From a checkpoint of a small mixture-of-experts model trained on Wikipedia.
Size: vocabulary 1024, 6.02M parameters.
Experts: 32 experts in each of 4 layers, a softmax router.
Training: a variant of Adam for the experts, 3879 steps.
Below are experts of layer 4 (counted from 0) of a mixture-of-experts language model. Rows are named router (the router's row for the expert), gate (a neuron's input weights, with its number), up (a neuron's input weights, with its number) and show model dimensions 0-127. Each number is 128 + 32 x the weight over its row's rms, rounded and kept within 0 to 255. Numbers have three digits each.
After each expert's rows: "mostly gets" lists some tokens that are sent to it at least half of the time. This comes from a sample of Wikipedia text that the model never trained on.

# expert 30
router:142129153134076055161092166116140087111150070082154141145128198144108082067140126155101073150127131106140154131127084113143109168103152119140115137069126089120156153109154140127121158131157107120069161123122167132099162124141152120159084157123098085152098089152085093123162117101161086144151040104103104158144092093139101118096218120130161115197122105146163123174100107163222141114174
gate0:127161121085167140138145097121140112121144105099136115139134130169159176075084116156143142137139092121180085125120132089134093070075143114180092135112102116190153117163112122133109061177099163086152132122168077156105113172106166145070175110143103111144103180126138189084124084090122159097126156175112088135103097142185233090135140117146098122162156157198163134153182161170140088141142
up0:157179073096139136186111155158129108129169104127100105149133154166184184145132088154160104130150140076114115118128127089128128165127111177204128083181155096134122112102133108068172119126138182183150136155175088163201121186148148120144140143124105105140148100122158144061101097115083086052107142130119105157104082132167141102143119130168081178155072135105149126113126040110129162095161
gate1:145115148109093112121079164167086137191130136111136148173073149097139117135134117103161163092114111088117125107192132194108108134139132156095227095118174138135064110198143123130141075141139155159146101115111151134131099128130080101163142169170129109148105149125115194086159144180165114162075107236126120124165093139121112145199126156108140081134137115068137132075104142145083108156105
up1:090115139159174159108174143132149109116154172170075142086087096088131096133117140137133107076104152128131113129095098094161165068158115139135046120149186147144198165142151140151106102081140196160083183095115160117161124116141115129128192165123117138178126167161177178168093122080074167111152102095182118113086138135064144071146147112181185132121146104141144172095085102146137132137127
gate2:101073126125104095145099104150077125109137123201123117102107149089158085127138070090161135164080187116098113163124187132073144189094177107143081153144203134168138062099148124163105147155085089127152135188161161145122166134106102112016212095160154153111123145120126113100120169127108131114073137144169117115111114138139121175151150160087129125090144118165097097127142080130136122133121
up2:073113135137125143120105116063101145103078122120076148132166071096167188117124132151163151127056105179098156078107053112118094123192078122110168127126102149151095153124115112121106075112123145130123138097111090131079053186133170117138142132102130130103148220163133103202112150091103145091155150051090093124107145140079116124146107116113162086098130164085128156079122112130091127102111
mostly gets: "-", " \"", "|", "=", "===", " ("

# expert 1
router:129153154128152158101158130082123098150108153154105120142147163175153129112172146130119150114137165166075141152091160145124121126167110129110117144127076214101126163057099106159123160081130128102129157183085073100106158122093203159075206132152071135100104127044142114148106145151126132080135118133134077133155146152190181146122093074109102108096202148154093127172145090124074111138158
gate0:120122130081141111091133083134130106144124095063094132071151177089018119171083070090085103100097110113162129193138097105078157099105193117127110140156173111139123092123118131140144138122156123156114112143123182097117148129137146091161091179109109115124151126118074149073157128092037126142115139180102120077107109120153107159076149116133133137086102079189183152125112154126072127163136
up0:128155149138111177156132193118135130123123120124123152073101090128087118146213135111101154141121130115146132134079125152125191104113092107139134094183141186129155118117102138192094099136088141159176153169134143182113120085157119096165083069119156188169116220085121098150071118139126147132177115170122134110109110148157147203164143091106079166107124185141159092179119154063167120117120
gate1:127064127073129093152112128206162106142108160098124133086168147106174154133115100116109103139111107138162175150178183125107092181153164156188112081135172170130111126145143158104171152145159149152128129192120120125126162124104112182131119142089169157112138177113158171120076140196159116115081120120114189123156134116119115184183196108143109127038086131119101112211119102140108087135123
up1:167171155139187130086075121106191108171098093086093112156129167123073194085094144138148148167088102116096133177190142100124162133156146092129149122113120078090099126101117126132132127166115194089117162101067136136168127160162113125115107187071146130188100095096087114114114094131082120103136166118169110087160132138108151155079123101156093120134165087149129138177063118099062186155123
gate2:162090150091159104159079089130175164165110086105171144182134121100103097146122129077047174141089130148143180130165120141110118154165133133079165169134156150184069063146095139114153108129188197101199158141151109111193150149146115053090151127099122075191071155127127113142156117125137108142142159146175131078099172108114125131141126137108190126100120107157143127106100131147106131106087
up2:119100107148144154086141156146111105152089059139116157125093158160116059169140082138140119157168117134150124112135191173090079127076161165096124096191132138146170129130117106163170193108075071084123062080110137127085170121077070160135144089119108154120121116108150147191086174085160165154158104126091125090113093098083119123143154112146120110089097135185138118101064114105184145113142
mostly gets: " the", " his", "The", " The", " their", " its"

# expert 25
router:107122140141082121092089129128136157117140132121134092090137149115101171081082135191176166148191109156097099154175132137191154182110074115118122131159102122170103161150092123139135046143126170119132119085164084109106155189190126188101141172104087189205103080144136093131104139132165085096106120122135156180158112094131092119137083077091175118117156115122115093146161152092099130080161
gate8:126144102161142123101155106141141152144155117136024109128128146075121102146083127140123180167132135153173096080094164126117094049128104133119125136125123140085128126110099084139160141139121173080144212142178134107160066116146099157150117129125194153156151147096147124144130175195141167062122110179107170124092086092130121177144148110090167146132128094183132140160119068075105206164135
up8:118129131177104116115104106159128157139175131231123081036120092173089072092130090104136124125108149108154146160067112104100140137120103176144175136142153135161147174131148124115140148151103111126118098127169076079117092148191178134192169115119148123131122182165161160153142171126124181145167125137154146086126166093118138137073147116067147153130156091100138118190120089070073174117155
gate9:142107192107130115098115130149126129143116176162088130173118187112123137094123132117110199178091060184179096134164146100140117030105146197196154153129133097115148139085143170130114139093134121095135095118133163138132141164090104123100155133164112089109078138098182154106136191137128182137067182099164161136132156144118134119154114116180127086080130129153126180162070106176077140120099
up9:125089073076091189118064162167091108107127175116103176138134133112184108124104135097071117115171127103095092128102152133090180129174163094113122188083120123100097156116145106107146165159144124130155148138098211080103104147102176121133110106066179101135066141111103071112110137095114160171057087163168126070117154120165106132110110133138097158145090121109121055110128100117139084164145
gate10:126090070084124118132131038129129111129094134075094165142120133154120041112117086128174147176105142157194159148126166111107109172113172187095166146171147133138164092098113111184069104075133121158173193126153055145106113143124093091112081134076156171096139108099141123085158121084112156153126145144121116136137136172138167081100139166083184098118089174135109116145145114104151096092115
up10:136087153094106120202145102157177128103132136168122096113134152111117126120145132156100172155134141115167127110085110131146101134120155082184159148116140116141103121153134102147133083067152099129127115161188096144082142121114210096098137159125085103111111133109051115182159093050166087183119096138142100159097091143087075105029114115090148146204180143147175153134098128172132091132104
mostly gets: "\n", " |\n", ")\n", "==\n", ".\n", " one"

# expert 19
router:154050153118156099139204117127066116128116138160142133084119091128152114146083090130067104160177144143113121157146159167186159082110126152172110124134089143147145169127118125149051108138153086127097136162166129102089168095123131148163139091145082180174113111099051113158073120126099126159125140141138138088113119123176187140122125064097115122079126152188192152104099096095116176183161
gate0:159162102149140181115175139133123137096134159139180139072126087091141096137122107117066143103122076177095159081099115083075125141086170094136145175119159146160169146109098127083105132104124136130222170150145125146096096099088100151127145121130058154162116137100124171191164166141181096129086169069135084087122150140077120155154113108124136043100134134161153108150080079106120175121154
up0:125119173141039073201159151081146159073091123156121176126172147163135153172142153139154150132163163099099163140096142183088154122173132154102167113114124113174121141113073078084192084156120143096057136101077149169122145157179130121177119085117178145136091163181124107076147141073142178153106137134128129162146114109133169085117126093091102130107123081136114186109117144131125097138162
gate1:130070171085119138109111122111138162121120112058133198150103170169175074124159129084136167104188140145139186104144106091143131139175137210156128132140116179156159130045109071116127142131136147137161091146153144075141179216075179123179095177106108104105104145080130150124147163148112101129140104078065132146119118142166155154115112151110074098104110104088116109119115109126120135107078
up1:156133113166143080183082141110138151149127114173124152139116155075194084149117081073135101148124166125133114129100116149167113102136138089142135113181160135090132065192100127105046083169116138133133108108151164167086130152131102147116173105109124159126172122151139141161121093170185082162188183138078136160070110164158154150148083092116138132088144106135226186141167147101130110126086
gate2:101075144122034132113170075122147130099097123144084131140103117129147098100127131074099115139168113080177139109144074098129108114136106159087104178132164118159156155162110096126081155137106140171102135076167172203177098098092113107158082120099150114121072100161144053098082207167124160175130126143141112148092151146130135110140118133100127132101115151161151198170054152120102082108138
up2:129106128143103153146107118099106078111108106082152147132110130110092115179112109119127114094156103155159076107172052101144160147146187126093173143153152205166155090116132141080108113085135108102154107123119134175111099112186093104128145055128088121190067142113173154098145117134119081129113140145177102136137125173162059129118193140177110145133061113086195096146089119160099095146060
mostly gets: " been", " other", " found", " most", " used", " not"

# expert 4
router:058126123177151081130204105127131128136142097120112117124121105130093134092154098118162069105134117173128179129167105141153142143150196086172157121075083173112067068152149106181151129150137061186104178138100129128130100134124103117166065205163130160126143077172134100152100096111111066147165105121116142083136160078104127211126129144096117145104135122086093160130143091115129102166122
gate8:174064097081135096140136128147067157162117152159174116143114120169162123186130095119121112119122107132105112186117162127138095119110125117127092125137182114119123176054155095150147054156097091111158166119135132176102126052083176172087124175174106048170123111165116121156109126138154158129068095080119191106142182131170149131112170103147165100112191106145176125092096132111130129124172
up8:110102131158133091111120120190100124058113143149080104086135085119109085075162088114141143084144149165134181131163137118125146145144164141141164133091080105139161087129139128186101130183087140093136074049114124071119101176112104106143158149127156102119096181103144149131143155098085145153064182136089121104147158137137112101151179125115113124061146178061127148204073075143142113172156
gate9:096098062100086082079127112127125135148143112088246132057066139143127184168157141107099109079104128113115145123137133122124110142143082142111100170175134101159141182093177137076155136154078156109194091132088118152083094071122144098092117154117115032147178141182120093135131130101179105160144120137100089100141111164113151126102144125154144098103110140152183119107117120099142111130097
up9:096169124128165166142107100158178162145057115069081108180042153117130076157052156164115108135203129145166165178137162055141135144110131114157104125109173141107086123175128157127128127083134079111119162161130145095095136135099143141191163124148166096124095121189077117121109100135118130130141157116090087114093130093172089115204112096118178114129126097130110100176133126128131119143190
gate10:106137120135138166114145131078128085070162167189095145102139106146094125163202048093165105159082139116100122104137079122143077154080106149088151057147144166138115171116127111127137165089126111150158176107130129182157111197116121089128077104129130140157096144108136152100197168140087152155120149159160175120110174144100106114108083115114136171093143114145100112171160102163117066123222
up10:080098083196179146117143107113132113069175140159161106131187144104121127133090084143159150173062141128207094082197123163118176105102090141098089078126098096105096096096149133122180143076146130176149109099138117137126109128115139146169111141099132132102169171144126135092110141135149128133102167110131173101081167164107099181117125175147195191049099104132171141132175109157106129101126
mostly gets: " and", " as", "),", " but", " was", " where"

# expert 20
router:175094131150122149143108148149126128163152095060149188169099147168120179172124118091161154170130055083119148106142080149112144123171097182133167117151127113150077146180132138068077097143171167100110112146188164165090150162118111144162103114101104117116116130150121156069144142120152066076145132186104114162062152095187097103198139151118156089168134180090119128162152140154097112149110
gate8:098154106130128102148095119109143155188099153101127090188134113179097128177143131146137149093133061088131037163105113085116158085151157128140104115162106100127119138158133153086116058159082145072073156128096104168061184147103136126171076123095155135071097125113113119064116137173086098151187103115152072106151168140160130134092162135091185121103181170165151111137140112127114106152158
up8:094103104102121159138130151139148125079135124141136161130139072113196121159139098102095159112155193144134180125132174175144140124082142132161131131124152131065119183105162197129170134135116171160168132114113186093149156212066154123214156153168172123129158108185105122108156110102134152118148087142152166127043072140127158198117075117125106131138084172122122148149107110110094125181134
gate9:148127117143169137152200181096069178114175154149181081105148125155153127119109129093114107181187159108106103169163141103136155185138126202165087121113088132116071155029121129143113098141138131097101131137137177113098140098159128101151123151124120145146163125134081098124115208141126135109118107094179170069127139172139113096091105104131148153156088085116061094140134144055095152132088
up9:139098090200150120158135051107141156073137125118135145105139137127115112153138081133159122166095208091170194158138092111137171150184108166112069145092155101153112108087080127147083162157157107090151102165120115143140093124104146068117149161112120111153186127183125137118131090109109195117206154148124084095092153161074118137115138138119159180107080093108091105155084075145088127130163
gate10:160166149163140156185160183073173074142152106151082164119105146116196129125116135088120128160086155115074111101096086095123115139096141127101182131183152137140095098196084139141114133109215138098089143131114129084159108115081136070099153107090112122115116142142058092115060122107152066112117160136177158075141081135157184089129134135140123091128138102138129203180136141101148115132144
up10:165120105119078155090096179135137128185065095124126122099104148079099099121148144151099175150168106107151116089150126128060059141190139133174090125157158134134100133151127130127106115105105123133106157078179062091080108118145166061126137139190098139035090158085133132106150106113167081092088181108119122074094118089136110127106119081134129081107151154103132170124132163112107086189162
mostly gets: "ober", "[", "ud", "X", "ob", "att"

# expert 28
router:131091134060077128107092105131147113148138155127107148168131189125087145116176160129135167038138075087168133136131131108125114136088117115126183175129152130144119080165148163071133121180148106146174082111152150161069092171138130122118106118163151104085119150182173199152106081124130077082101155087144132198113081182129113110154133147151102157163117136076126105067181144147136080094132
gate0:174129176157128084131103106182093179084159137111163140090138148118103121059110102090110088154118170118155101128137120105149059155096150145093121108167113129118111076108145129154106084188144151147147133059130165119183154156191088112126168159137114134101173112144161151126089131104143128085155029098165144128116154202149187150177136186081112104122133136103137132149157121161147130053086
up0:104136147123123102069137154106130170114120104124194157177120116117122082150104110151155152215146115158084114090052078148149107066123115129092149160156110114171133178140068100152096078117171135143146124117064148093162130051192164132130121116111123119114150184134108107122121102172157123117149129154132107170162123132009130115100102052128129102086124154158113136169128158157111120135089
gate1:155097115124115137153181140133135192114127082163071182141111136168121094131188109086107153107093111114086096121177135147090096137169154135127123116135157157128138158132138117126059159225117167117131144115162119196119209119127186124129103096161091110082092136180080108114147115138188152132093088169061113117114133112150198155120171112127110137183136089151147135145093104171174136115186
up1:079138164132143118108156147089168206104112064071140141114069092187065152161118119078117165097128105139165152207113166138112156116181150143115076142069128131124188176136170150092171109159115087096138096165163173128157151081087159136119104154140095113146110083124108113086137098113152109082140110151111188131153188150115171150141095118136143194076101143130127137182117120091139126125132
gate2:089118118161106122119120158092128104147191118199134135157099111191165107077139102155099138163126125098078141093148132141104127158093090179122168104140116106113133096139126171115154114168130192130110168172078052083174165103150155107128123146138083127084174105082092130142138141099122073143119127158155116138166200109147180200077092085109152086137156139139132120084165070122056085159120
up2:125112105153120113083086154126179155084126097124126129135098130159099140119140130090125059123160165158117108130156058120185116163139141080116127118149149138121166142146061167149098139179182105100197174124112085140143151109161207169140087161151110154114167128160104095115126142180116128080068086177089134107108113161092182108165143106141053186133170175168132144104180132165095093157136
mostly gets: "&", "uss", "ich", "usic", "oh", "V"